{"num_hidden_layers": 10, "n_experts": 64, "experts_per_token": 4, "d_expert": 48, "d_shared_expert": 128, "router_score": "sigmoid", "routed_scale": 2.5, "balance_loss": 0.00273, "balance_bias": true, "init_std_router": 0.0173, "tie_word_embeddings": true, "optimizer": "soap_variant", "beta2": 0.95, "max_seq_len": 256, "train_tokens": 225600000}
Below are experts of layer 3 (counted from 0) of a mixture-of-experts language model. Rows are named down (a neuron's output weights, with its number) and show model dimensions 80-159. Each number is 500 + 40 x the weight over its row's rms, rounded and kept within 0 to 999. Numbers have three digits each.
Before each expert's rows: a language model's description of what the expert responds to. This comes from a sample of Wikipedia text that the model never trained on.

# expert 39
Description: Foreign name word pieces
down0:607495473476503520474512478478512469507479546436521564527436539407460524491499582485442462551511491521497485541574529493479524485510519476526512492516532493499500580483501516481423523424567486458523556484522437511526517521514534461465492417
down1:440495511467474504425419484533469538510469463486507461446393533540496528468475527544439506505492465565506601549428467484512463527531473515485508489504540424479505489489499502537481484504563496462543467620433510469493447550568481521513530537
down2:564547435516479505499582480476509574468513485562505526509503471532521499448454606527452479455531491537482442540469520537519482507463539501386527478546510454434464474500564483508539557431547341497561530473532501451472538544472447534498534483
down3:458574619517490525423503511490485551498495522481464473468585488556487503590457513514457463517520487507472473490540466433468517562534494559510514473525450523481455517506492528422564453483467502509508466461473461479527478440464424455547532519
down4:619503506500560535566462496490445495509427426508567496445569515485544470504524467413487480485488514529585505515520509459432538511471398464515465526574487503479515526489420481522510471512513593532542526515512527505540545491476570465456549431
down5:487546454525521519503560521446489511560495561493452550516552528563430483573496510488495539413468550501469548532497458515557495586533459522448511408447445564547536518551504474490431563519496465502453546545560544490447495461474520518459525442
down6:517440486458465573476483520409502566481439434470507439481577402441477493535466498463477462465453383481457479485502490442457498520460526508515496544544432612531479558505534511517500484520565460492522476479475529589505528483480465533472537415
down7:526514514531410488471475571494470524484474570496510521451506524501572480497519520491523455486517505470478443523468477509504496441475454478592423547403540450473497540431584507490444501463539474556453536528470457506553499457458437540507422527

# expert 43
Description: Mid-word consonant pieces
down0:516539443504515560594405457523593505540543520544492537423567462561547487510544512427479542443512467521452537485463482500443467507457460546497460459531515472499462508517544483535506527526502493497502467459493529493525501570572485462498509497
down1:532567474511416550516541500558566489527492539504470458537473540509492490449533566482494505541510445490517614503489476457462471475485528478500446492471500450474501562468485496530560490454539541409433496423508478472493500507498499561528500508
down2:522484580507445526503475552520533512547511487449553458473507518540507487544519524499524410500478524466508386476587585540538578496535387501539525496533538427497495474501522463586645542551473488517513452498509403512492552520503510532513475489
down3:450528501545456464455480495516474620484491537545474446441495513483485543540514479516525541530470469461440496555536520510540555523491486490503475528546474516477594549531457478527508454522451522507395452443533573509472511494524446537485479518
down4:446414552475551399446496450517510615492481481571523506544491467488517581515504507481489460485524539455448527460446491474515570461489474544472473505519594518584510592512479494520481472449503491524457523499514470489493457539506502503511539500
down5:429471498531530571505499541525517508518494585471491516528483541555518537469515647492507532488455497441462477463486524502510417515497483429540447481492480476516440449489488464546587538536520496475568492436452477503408490462532492493487481467
down6:555556542452510508522465446537554557509512532508569474474487559497509490487509490428452474525483483521510424477474518520489514509461485492493508501552449482479470451421532499505460478512562550468487589520488572521436495509532520602490446478
down7:447518520557484507536475570430471505433500474423536511480528468449457559600504537443495491507476441462526514491474540504488491518523513543536484442488495570535510578489494511532483445559427570455529476499449513459534496422487484517500555458

# expert 33
Description: Label and naming nouns
down0:494519490515504521578507502520559522546501498570471567542450491519483453427552494447455541539481483506476510478481464490493470491499446481475530504451556487513475551477461434424491550508521488449483437463486500502525535467542489460523488501
down1:544445498513495479459521490503498555468483492454462485479495490493610509453506501499471446508504483484492477468504530442488458491524521473549443537540530481462541424511481490496523413519511416553463519482481501467465582559414422508436478482
down2:531564555544447499453444480540478542477494453501563519535559432659508543444493470530483525457535467500494475475527493537441549497491520543536518489613506502547453481492470491479473480519510585518525495461433498530484494518568471555584509422
down3:497464496468485421522525454512503531522390520465496569534506510484468503509526560439536497579445512511463511504434536414468458505482539473542507463469524472488459542515465478476421492549450508501531539513562499460552501420467558517459504508
down4:512518509474467463523497447519503574568465482447529510515464438520498506528521558474573484525506536565493492467544463412498530507479511450441510559459491508549481561523488529556478563397532491572550542483521506486543453457482493586496472510
down5:489512537519476530486454546470457545450524494482430530526599558543497468484538506518484587583527491504457479493570507477493548549530512545500519462491552490517493541461566500475426504535507489478573519487425428584544572470494466543498480554
down6:458495487476436449516493529564507526543516563463568507563536468540445530512424441454523533462448474453512487557426519491507438494466500466461481506499435545530483441507524454500559552500523501429502507468488507506531503495495535525455578449
down7:497502515463607501550473472557505405522474503592513534534458521576461481466503469463506491558499529452492551490497532490527491536451453503531520521510518513584478476490480485584531444546505494509437499506514549595492437464555474491528504450

# expert 13
Description: Acronyms and proper-name pieces
down0:484458464486499473447499534496480501478502505417428495503471529495532422484484462523497472460438534594513462485515508542520527539523482450522551478473503496494473476521448511468516443526485507450471527523458535522544533507440478489539523452
down1:421499479532538470539462496482543466513491502488596517394505464495573556541476513511513497451506492430555502482571523517498398464532550563427481449524524508558492521513493553479537479516466435463434527500515488490532517480544517502548450440
down2:539507525547533472452460531440556618494494469464461525445534561532533418476513434558559477511534492481492484532558505498474467479590491542511531446520559572539564479470457485518454547529465552478483489573483537474492526448521553537483488516
down3:484532478528518532514471543502472468514475539435515451535458458651486446565526591508437471442465487419539495534426502525538535488469474495452521549549432496506533510516500478497542517472479475447545490504440518503471481530569505498554553575
down4:490511465507512539525473526473570470534451523523513480516445429567494495592469484543496502528528484456527496483442508499531459494517510462575594520471530497538498509508487487506587483522508426491480559501562458568505456525473490512451451446
down5:437498525433482505447514473496454475514483527450534459514519535483544533504548494410521514497530513579502539510567467466487480445521470589542412586515504548514487521443455489443434463520507565500497484469398559508500595520496541466593487449
down6:504517557511530510470517604516571529453531483502403477516612560500429450475507545540489495507527447457589493442473483443529533508449470467540487577501480512513533474529554489465556572482541448498464494534461428543468531531452409486535461511
down7:502487505479531509527538516388542518582485502461461513500511521503513482516524497493555493476476500526515537477533544527526516466497563512555414514489445526510468466433508565434495484430504459541480528433482528519429496438516449515495570433

# expert 34
Description: Headings and table labels
down0:500463479466517495493483372547477531466496569525560494530520525525492512481541464525468537553514440527530441478467552481514527535478472512464544486528497455494465495473492530489459492506527519486499455456570551577480547553525447502554480531
down1:470496471429538510493516550525558462514521585533484526574466514555504515494462498470531481457434496486454468517531493519499502440513514413495518472525512451462503432494473535484513608496488478595478472538493538491610473513514502439483515562
down2:472519491432550483470437558490452559486476517524509496510518435544475573565402480535481481486464463467492471478546488519498415529465507475512522433505451510545525534485524529528512463498470437482543542516450508465548477416523525495409423458
down3:506566459491394495491397461559507386404542431494556505502499572484490469486523530511493435556455564532468525489490470543480538474498459520459495507481450539506491470546533518471540571478575503490498457566537547539490524515463598531579496432
down4:469498511502533498470525509497476512530472524497483486520494461493466548583517540449494545500510503501469531472439471433399471441561484545539471514510559475522407511449486530467384550486494514503468422522447531476481487470511496486424525503
down5:479471432529502450478511501536469600528473497522551410545530539561478567500537473528455549505399446504488538527553492472485453585527445547433432484517486508454479500501512556493598487510456453490505458465583510498554522509448507434524481504
down6:450429445580489579521496532545437539556452476463471422497485479479493492479473530505538485478540459423539503480555524466526504539536505474454516514598533450527472475523501473522450515512450502530532566490480504520480509520480478466509483516
down7:499519517469510522457520481492505480457587408560438463512502436574550461460482494507486461571435514428501512474481516517580536499523461435543541470490499425490542451494483500556488561557505595547445474537546441490443482525496491435443543515

# expert 42
Description: Nouns after prepositions
down0:520629469577494519469488462447463494566530506501524454492459472502548550438477494482545389573513474516538411502441467489514502491504522557531472482451505508484566477423486426497417537514518546503485542471490500517507468424482533478474427561
down1:470550558413483489545523496515498452513434539485465458579526569566438514522518513473468447468508484559394528495489535501518527490587572529477544497435420543585491459509523472512452528512529401529494505499476538574456446535527476442528519531
down2:481537492493454491449444511541475522483495535495465555538603493508478508517553522508564495531460510527449471476501476489543504451515491483483554464432547422503515483475565413515569521509502596503578602490449563489550520491436461474446555498
down3:501491457464513511508467522551445467549561523550517473501530479526511503485500516468565508500470573528517565473520478526542467499425474476492516509433485496494515549518502501413575483532485456441508474513504562541504499479539509478444505454
down4:555461517493454530535480497500459521536481513568479469527476570480496495512455488431493465585452480467438427517506501462508492475516514458447462420457495527459503469455513451523512454515464484463442461372476512465508484511439479474451427495
down5:525501512498536596486445590497514555518538523460549470474503468491498463487465477489481535584495448428517425474511467451485506495511584501482527517565470501429405528519463511517469557452500518483424471540470485539521499523569506520557508504
down6:545518540477485563459496435479454544514513495471554519519454480588438594483522480481509528467523468495481525461601450503465469510465542505572585467520557491563532524427457504519494489419463451465499549514459556470384557531508502530467522492
down7:540488513437490517522581486573477519473538517603498526511452535512484505444501518519467521599516572476493503535435511538530506494497437546513493477493506565484468540446508505506467491500535545507452487534542449540535487503512560421510522492

# expert 38
Description: Consonant name pieces
down0:521512505515538480459479588450448484471496488485532480495518505480510507491497446422507539515497553470485551489469566501432479528517513467478487517471586493472414473493509507534428554503508517552478493545470496563465480517563498470501542467
down1:564472589520428537465545476453491499522488475528506489479519509483523499478502436528486566457483471446547491514528549496520452550507485399470584489557519562522545495494487509540494494506468508484485556559542475504497494532484443505489568547
down2:524477556529485427472488496440398507508430448496482460512518483518402539504531463560492486437495530471516545576533495540523534523526497462497481447484466428450507538457558486522487471491476487470496472446568598520459521523512469482497498499
down3:492458504497498531525465520448550501485472421504542489463529466517485488522470495507421494402528456495461511439509504499521444508499485498602448504441500433504529525486553490526432547485463532496470465477436487535560569530517480550518496495
down4:422486510574461524531455478569450417482530483537494441525463532531486544534545439464542399542457489510562500425549518490539472531477485486519462522534510447508473570490496521526519466534462513550477463432460485489511465472477513501522488589
down5:473547539513517484509441470494498527550507492591481506481494495404466498409505517476500530546544530563514544588507469482468501467489463455593494461523521492460434513487545384487520525558500554491473483500457518584545489415517432500579510511
down6:511505517508576552535490483437515567460508459489495469514509528452505477508582456481457525539499426424498451520508572460506518436464543525519480505504479456542547534483495507449472486454461494531508438463462499562482484458524485518509597446
down7:516544439487536486470536529477478491535465437520473511454481514478504496434474443499482491510449508525511499570535582484499558570494479494520488484499497417469462468457503414519547480460449510486480532484515546453449491482492455595522502486

# expert 62
Description: Header and field nouns
down0:500477525520477525471434480460491582447508449461466511563446656413512502549484578513454489549484457484478534535574486470489502592438497503465531492421482472460464526455503514514530528501496440509538562477529422482536512408570504505465412482
down1:458479455456479453523560457537483490443500508535494444517559464427513533489512537413517464460512501457419558508489557494502548541498447413591464533456500456527438633503501455501426492530476482460531485416519530445513529465473456499452476518
down2:511469497502513458508428614456514415483449530508532492513506511497504477532410466557542514517395509434479551540538495423490514459593499601445441502564539473558528525496563460528496534429550527505455478498496517487417466480497481499483502490
down3:468542513467494523471516525462516502497439554439504552502497497480503587460466502447509511462542426432455496475497505529579540539535428478509474465518467583502493469557561567489442472470567457399547486455481449518569514524504530486455521481
down4:383492507462489492473461450512545564565547505432539530540571525503423536521452537458497457521494498409556567498550426484547529567507416534486547457524491469520479430582475452435534473519459458577467483532529506487528470497483524462542502511
down5:531527536496576462505508542492511498491543525490536556479535492515516598520540482504518425492459514495481476566560549485446450468413566473473496470483421478487466523496455498458515455494503485506461575529532488511525584477479490506469539538
down6:451480489480510469457419479454533537497437524481567493528490535441485508539557507540542445493469484466427466557498528492504476447478426413503475525532447483483529424497556547437469561541478480555452446455566413511525452511533468482523514486
down7:507438443521522547485484492421501520501453521501431454488473462543507445535505514473560491432447476566480456456531440506457501505452451462433451465473551499529537499513540484566570494499530505545458483541540443473478545436476572531511502490

# expert 59
Description: List coordinators
down0:465470539418572478529457458531477406559468513494484528475450535508470468535493522474557589492472548506580453524556451497498486483495513514489492555569517411516439489461439525519490483477545529615541476506498549479574506532451494551513518526
down1:558522505503516552455464504491509450512486520490476551478486495508556462514468517520465494447512456427498510490381474478496465451443469502520517503505458529516487440499516510462544535603544594517514472435545392521468489530468466554454509519
down2:491549470505512558498445575499485479523513514543480491437453613433523525535494483491501525538455424520434541468458530503524535492495533613489574512549466483519436508469566486601546436528523544515566465492486400475529438496524404569532494484
down3:410502551538465446495461519445482505516559558531527466484562547524513528432419542483565537537557433477515576489529436479507486532546539468514532520429490511464487522553500424450533504543516462525505538490512482481461468498510491530565516580
down4:429496495494469533487392454469487546518478538471453554509482541498556445524494540443498484495552497482434563485520404549466477497563501503460484569497458431495535508523513481469490466474456495478522482473481492448466541496516516497568428536
down5:592574478424450472521504534531514498503564464502525440479523449502488463463518525514458483460463505522573480504511607529563452566483525492486471526480480458530519507530426471463494506496518487487520506525419480526439512445547545570580562440
down6:569520537475535558519391452545472573525540445494517401525384526467505555542485482493431525577492506552527497510497494507473498440524426597519544497494508530464466509496544447499485464484444531510472504539506483497569506552491511442538499514
down7:411533537515487503488540569484502543508418465501519526567529560523474535487499458498531569484514544450512532469533472439526494489459535485540528388485467526510472412566517436570538501458441502504457502507440387566540480514596528417505479407

# expert 19
Description: Space before numbers
down0:423531470569510517449471375515578558473474457444491562506505479509505479514458466505461524512485521504522496546483514506506552493496527448459525514482533473501525521450451478555529506473524463478543517523496457486473504551520507501472536500
down1:497549525519450445556462525543468504489496485553493543491501521479499482483454530472487443465458537477553538531536490408492480447488502559494460550555568533463498527471455471537460513436475454506522439444505586585553522424562516375456423486
down2:424536574612535464544524445554504460537427505553428522453449486502580461570458461483583530569523556506436504465430473478528507521473461560547594473534464528508468446481520412502565534494529550535548493547520403429518429504540517508486497511
down3:461509493562506495542573512567527510545524557523493473493471522481426448498557459543526559524513512585482450426490547538536461501471496517550527533501489578487545506456482496528537526455555478509535459490488473561492492512493517411541504614
down4:554431521456531508555495497462505442523535452485523511479492459486464481515522460452510489415474475468504528540457451444493520542566567502537503519495480464575468467477392593497513473471510584491495415495502467522578474453506501450492519502
down5:454489495472475474525453466483507488545494509527477428505406508484551465456517575560471506450532470456512508575502516475524507590534463512498469417577436468524486429523514465499461549525519510548475541540485556483577582523569503546414594569
down6:509536528481532500499519435500485467472523485500517466555503456534529557509513517421470517524475448513487537531460463500478548556530392554529472419565514469503485519435448527582514522503565458476448489464490464532489505470533534444582458481
down7:467509507563546508522514529508522490468508451447574514425517559444469412512512525429536518502482553557526553495541533611449500509498547499556472532560517535485532501527518470463492546461511409511520409537415458443523489484502539626431477539

# expert 15
Description: Time and place prepositions
down0:491394392547430477496589522481564579503520468526477532402409511435457540495462488476511486450516569525531491543479486468504469493526500505463522461526449594481495462502478542470526505482529497493459503474543481462509526483447514509490493556
down1:582433509516489498578586452500494450480501569526536519491535512528400538558556552491482526421466458516579464441538479496478541522550463516476577486537540556460476527507573574547524481474515504521492560518472534526484558570455497517498516596
down2:515532495472572493503562446577461521486560457441493514489473494591521443543536530509420455495545496480550470514378502510510524606486531532453528482497520516501585575564544511471446514476499493495467492538488470531488509541498460489502509538
down3:479415511583496453472515505505456507540450570469566534485542488524469466564556497540541585543451418522546478527559553570497499480491500395454481498475527482550550521563455482444489543529510491487510509493508530473560546495500472487496479545
down4:457568555473433505540470547503571548513472445462465456502453520469548504545509533521543493527449445543495437475524506474494484487543481466507493598485457547483509469449432516444451459522482526545500489423525557484508520485515514499546575512
down5:488519585498484511491466454531482580525480542501405542529515510511461510557559531447540470554517416549445540559551505551574434523490433468479542506514573503536499554535501488449550537469505479483541469440613530534530531542497475434570449463
down6:441525506473483534557445525507481543453532496442548451510525541531487607437557549452530435443480479509511567538461434469548499501489535521538503550485502526468510511541457551500470496488536483486583444534415545488555481506471490532545482450
down7:494459498566537498489445542553533539479595500460495512425553515496479524532457449478439592499474482446494571498490493596557517536538479475534509535523583419504575512429546487475434500519480485538524524505514561519497497545534529506518470496

# expert 48
Description: Hyphens and initial capitals
down0:449466546571497478475434520541451479517553541467570387484446457517451534455490556438497400520483459464533457521458487511550523479409471520493484435557572479536526535440484522558565475492375448526507459492471500507487440496572460506479511455
down1:493532553505505506488500509477532444554564502528619485478462463484458505480533562540510498396473436548530480547481518520500558544548505548433431443489521478528537530512506425566413518515545533531501516491475453514518559456508506518500548504
down2:537441429530489490502462510518508505500518515509542455500493484546550494540491543506507470525531492496472501522497461456429463417526451513450478429565481529508530418494510512534513437522443511494430547486431547499449452467495485510451515467
down3:486498387487476507443521455475442448519521516560509519473445501530515484560461535489571442462492501463480468455593480552510514555544536535546461473524515476490500555516583493468464511514521507498486475560529479503442534512510563507411476505
down4:530491498547490423578500510489482488505510525557498511583516487445484477539499467517510461529510538579472516586515538445517601417507414496479548544520502483385546458552471454490522524561527467560503477464523445543480554531521469411496481609
down5:550469577509562568473491464480486510499454499514514547603571456562524481461461547459482519544504491549487494446545492453368451471498505471482500503523494503511513469458554421552619544508473492473537440520487544516427510480506536502491446436
down6:515522440500472484511522484514502539443553494484565432428476564457480568444521474526466552501536484579578498470456448542569478491496452466482469500489559507479505536542489488554422493495500479459491558453533470528539552447506448528531449538
down7:519530490496492473508550446460538453561529479573452517462532599480500506510521479498503443499563547471499489474448488500418483485529445557471548544488563464540430474564535516547517506493451486500529483487458475447548498486345511461488490493

# expert 21
Description: Head nouns after determiners
down0:486442555472501549537473553550527573465482548492479479489471577487516534466519460436516514559509536545411507468430416498487491493491500518505477552489537449507469493503524497516447497469511517534540571482471509460477460506515554495555524459
down1:443514515537572531554522482478539531443552478528492538455400560421564367566540501486507550395491479462453461481483469521517537588484461476534455453511554436525489503476489446465520452556452503518465482449515444544542450487450427481494441447
down2:430557499463495543499458424523513533574583565443491556501544501480471512555441543401482460615505482432530504472585467469477507603470442454517493455487532474539481375503466426486493496496472419520474519460490452542476576544505549439502473415
down3:521468565499452472516459429549464494469509502498514550464552431524570561541528480517464476469519430590558501478477545569517497554461515480539398477541499518526484520513489518564553475467524465504454465498424434471405476490564564450420474548
down4:555566497486498483426545491494511501478507494460511509446543504477514513471518557579482508507500501474545453477399538516568454472500454557483495436543520454553520453535479483448613530480523483484460547477497521460494460552522576569461464437
down5:408486474490496520477471529522514528439536515456515484615504526499439479583398466537471566475482476471498487527508465491483520482529518534461405487490546463525541494501540441488489483577518540525473445483432468451589496400503479497476456515
down6:540524488525480464474500491412549467463485491507488496517469440505554516532507600508490482488525514504550482504509547488459567511513513525495494533510436463496483543545538466449564472451511427466527523539458498568622443542502489524551469444
down7:503535487458473489491502355543543467490493534480493494501476512561411489514401502493524450450493525457479498522539487457600498525532497555444538409450499542469477518436543510505587583524453431559443541525483469494474437512488529447598503562

# expert 37
Description: Location and biography prepositions
down0:533489545560540524476507430485572513504491569466436513489457436476506535457512592456471504508518490579533508525445464531479468524458453600420460530568449459522467468520490549490553480407543533518490557501456491495502467509482462538403536502
down1:493520530506457497555522466509522552556531487541559525433478484582509532491423534511509565483475473492495485479535518465655488538523555559484471495506525462506527458506428482530464501471508511522549440449529508518549492506462540454444481493
down2:526510500583541434488496497462475472534554470499556485514483535515461521524477520564499487507475540472488440548468519521463568512512475528512463507509462569471525464502435437454476528526435500519460488510440502503501534525492508461535455541
down3:464473472531503504499491516513502483435485538508447484440487535497532529513497531524477438560506447494502536587462455551508554552546564551516450521442532520497494470450604479530488458522488490537452527516480498457449478516508500546459530527
down4:524483539466394469510497549505522498481474452469468540509503502549552530539550499485488556535454500490482464563463487483465472492493512537448517505490525509424538574522569524506416483519405514531564576510487537528430480495564481575551517471
down5:554505452531563553467495436586487543444466517482543476533545406479539529500496477505446497559570468519472478494502402538426551539404544472557492460553512552529488466556468492538530579489537488521476509480479562528511477518555478463470459457
down6:494490489517544475457554530496547463473434562513458458437522433512494497432455576412511504531452598553537469510515480494514542508495520530547532513534530521532479526509505462525492425447513458503473497632524495574522465443465497501477498495
down7:508526470501493473481414478513412535468547480450530583475484496512430458533521525559556540530491495463503454413577498480525536509564505502513467468544487479509508465516471491448500526542566386508486490484413479549513527476506493534513491415

# expert 36
Description: Year and date digits
down0:513507502467493438481502493490453500468474461477423512507432590468473560509465510472519459428528577474486506498488493466503484521565493490505470460476500479505515572480531459480517516485577516520528555491465625455479508476520507425457478476
down1:434560457496463484492460491485420497472539512546534503459476562562483526509529511527442512545493433478508480447519549460542503555465475562477510562499504510519441523507461466497462459554506524495514525458493502514444425532520523442523433459
down2:426463567443471462522520461487496547480530569488453451519454508504455472486519491525532447482525489470484458513532530500509419494535550569567492536538472492554512533505469548522462536466523473531463494472506483555534531495594552492467582506
down3:508486504514522508470503509479466499472510482589475465440501443485465432542461492543499424552523520481502463496476527471479531518450497599526451523463504497478462525533469477492541480487486532539535545438565604523463522550543453511571503481
down4:563500471482408489474517476515518447481447520449581532464456499542495394464545448495493518546488483486509472476508452461525460394464521551459470475459446520582529514473569581475457473451445552535525445498508480484482494536500498529462453460
down5:456485520514513503490488573563492492451441494503518520474508464470543468532545533556571505473476495540502540641533543518554470466501532418517482501557474495447544470462474530497514464506544479452449514494487558505526516495451531591499579553
down6:497506524491476541507539532504547495492559474443549464478411591450520475505492558551548509583489504442515537476481446451545514492560504470437461546489477468524510491494489566526479515543482555480431529503488403443480481549558491525528584448
down7:547461426467489536500447496475526500601560544502544515409565480432506495468444566483445519513490504453507456478546485556460504515537480555504506499571538516510509480509514455565454515481500512480573463487461466443487573490452485532436529387

# expert 30
Description: List bullets and brackets
down0:555493495527448523474490568527543505467478545561472581488503545565588520509579477495456501526484445463517477499485475457486442515493518420536524493513506491516500435537457493589516511449493495557442520469471464470430411522480483497459496458
down1:512468505501502485508493441475439591457468431529486435494549447452603557456551474537524496438509458486523473452523572453526537422526557487539565553550466557497477530545524509510436497479539519463450442461447518485504452464503479564450482478
down2:499548462544411493527512495456493495454411439547441498454585413493472475484537517477483486458510516526465561517517545410434504533514447528509457433486533463515479560531556456603493524539553469512502412497511463500514466489509575487504559530
down3:538479578467519516577535478431581482537533543470559545459506544477543479487530508459470482599486493467487549499453484484497526622471437592470495450436503464507512488500457505523497515509556526564460513484539546499481528514541519511550519511
down4:465539402534476515456513504500489458476507501528501519539501515418568446556543549518498515533468497441548449489452497493557451464470485546489552523469534491452498518551528542447469497507454524494417421481510449516504480514433500490471435582
down5:529497524570463438525512451466485472547460565535509469527521496518508541500506550464603471469449446542521473453530469456510467416537562539597467524499559489479489567489524425424583565482494446551512529458499491500536494532491513397491502433
down6:436499601478469473519490507531458498520498443501539445431609485505398518499446519538454549517462513488484564495445507537522531445525478482557484470509453538467524488510453488515409519519520515411487444456519529534505492488468503444498511516
down7:569538479400551536470553596478512499498493582470483519454472546517516459575505506443526480502498460510510520471482418469494476488574560489544473582461532492519530468476436545444555457458543425513537542409458503521498482531478513528471532544

# expert 27
Description: Digits, dashes in ranges
down0:452521568550526495517511448456507532469404488483492534468490551534598472507474521498440473509527469463583447513513393486517470493490520499518494442512461584564479481498502510483485580478464550546477506565540494516519501564493460502484531514
down1:508417499448466476533519508456475499496474511399485541507516495495530510492452562558457448433463507496495500490617485493544491514535476516496431513452512465507533485468500427528553533537499442526465495563514521530508525523479529552502603514
down2:517554464533479475554469548547553433491473510510514500532545512429488421544529467539430546507545384493526492537443497448461528398500481556494514508523496466474542552517533508434541508478476497461434417459508442509510517453527569471501528502
down3:548529485478463491466459505484464498555528446560542513489466458494487520516516441498467453538563489553414598525499492543514449460514588535480467471481498561505456527546569507497527514504500446447543506552550482427607518536542611541504512559
down4:532470520475507511543570535520478458543479493501492497502523509520476481459522382495524487433458541469561502413448541568513459465522502522524496497433562419541487497481522494537450477500534521530483575536521540518509478433524568478573564537
down5:539448467438562550499429521479493531519491485575427557494470482510543513454516550429480431463512557483524513553572513551513535441532512439487494449446457514496525546510451477413509504545487457462500416451520464494526512487504509515472496525
down6:508443491516503473513493575543426476542452552567450513481488497434421529509417561452488551474476488520466486508527472489457528495501440496463451499508525575556477587502496490466525469506528594511507490494473514501455544482495460476516491561
down7:499483463460541452521505554456555478446569485429550446466396517420489481497483505478489506490536516523447472504452542490549486541521481486491470496532556547432530498415576474523560497492480603513509545511444543420477554478478499512514545443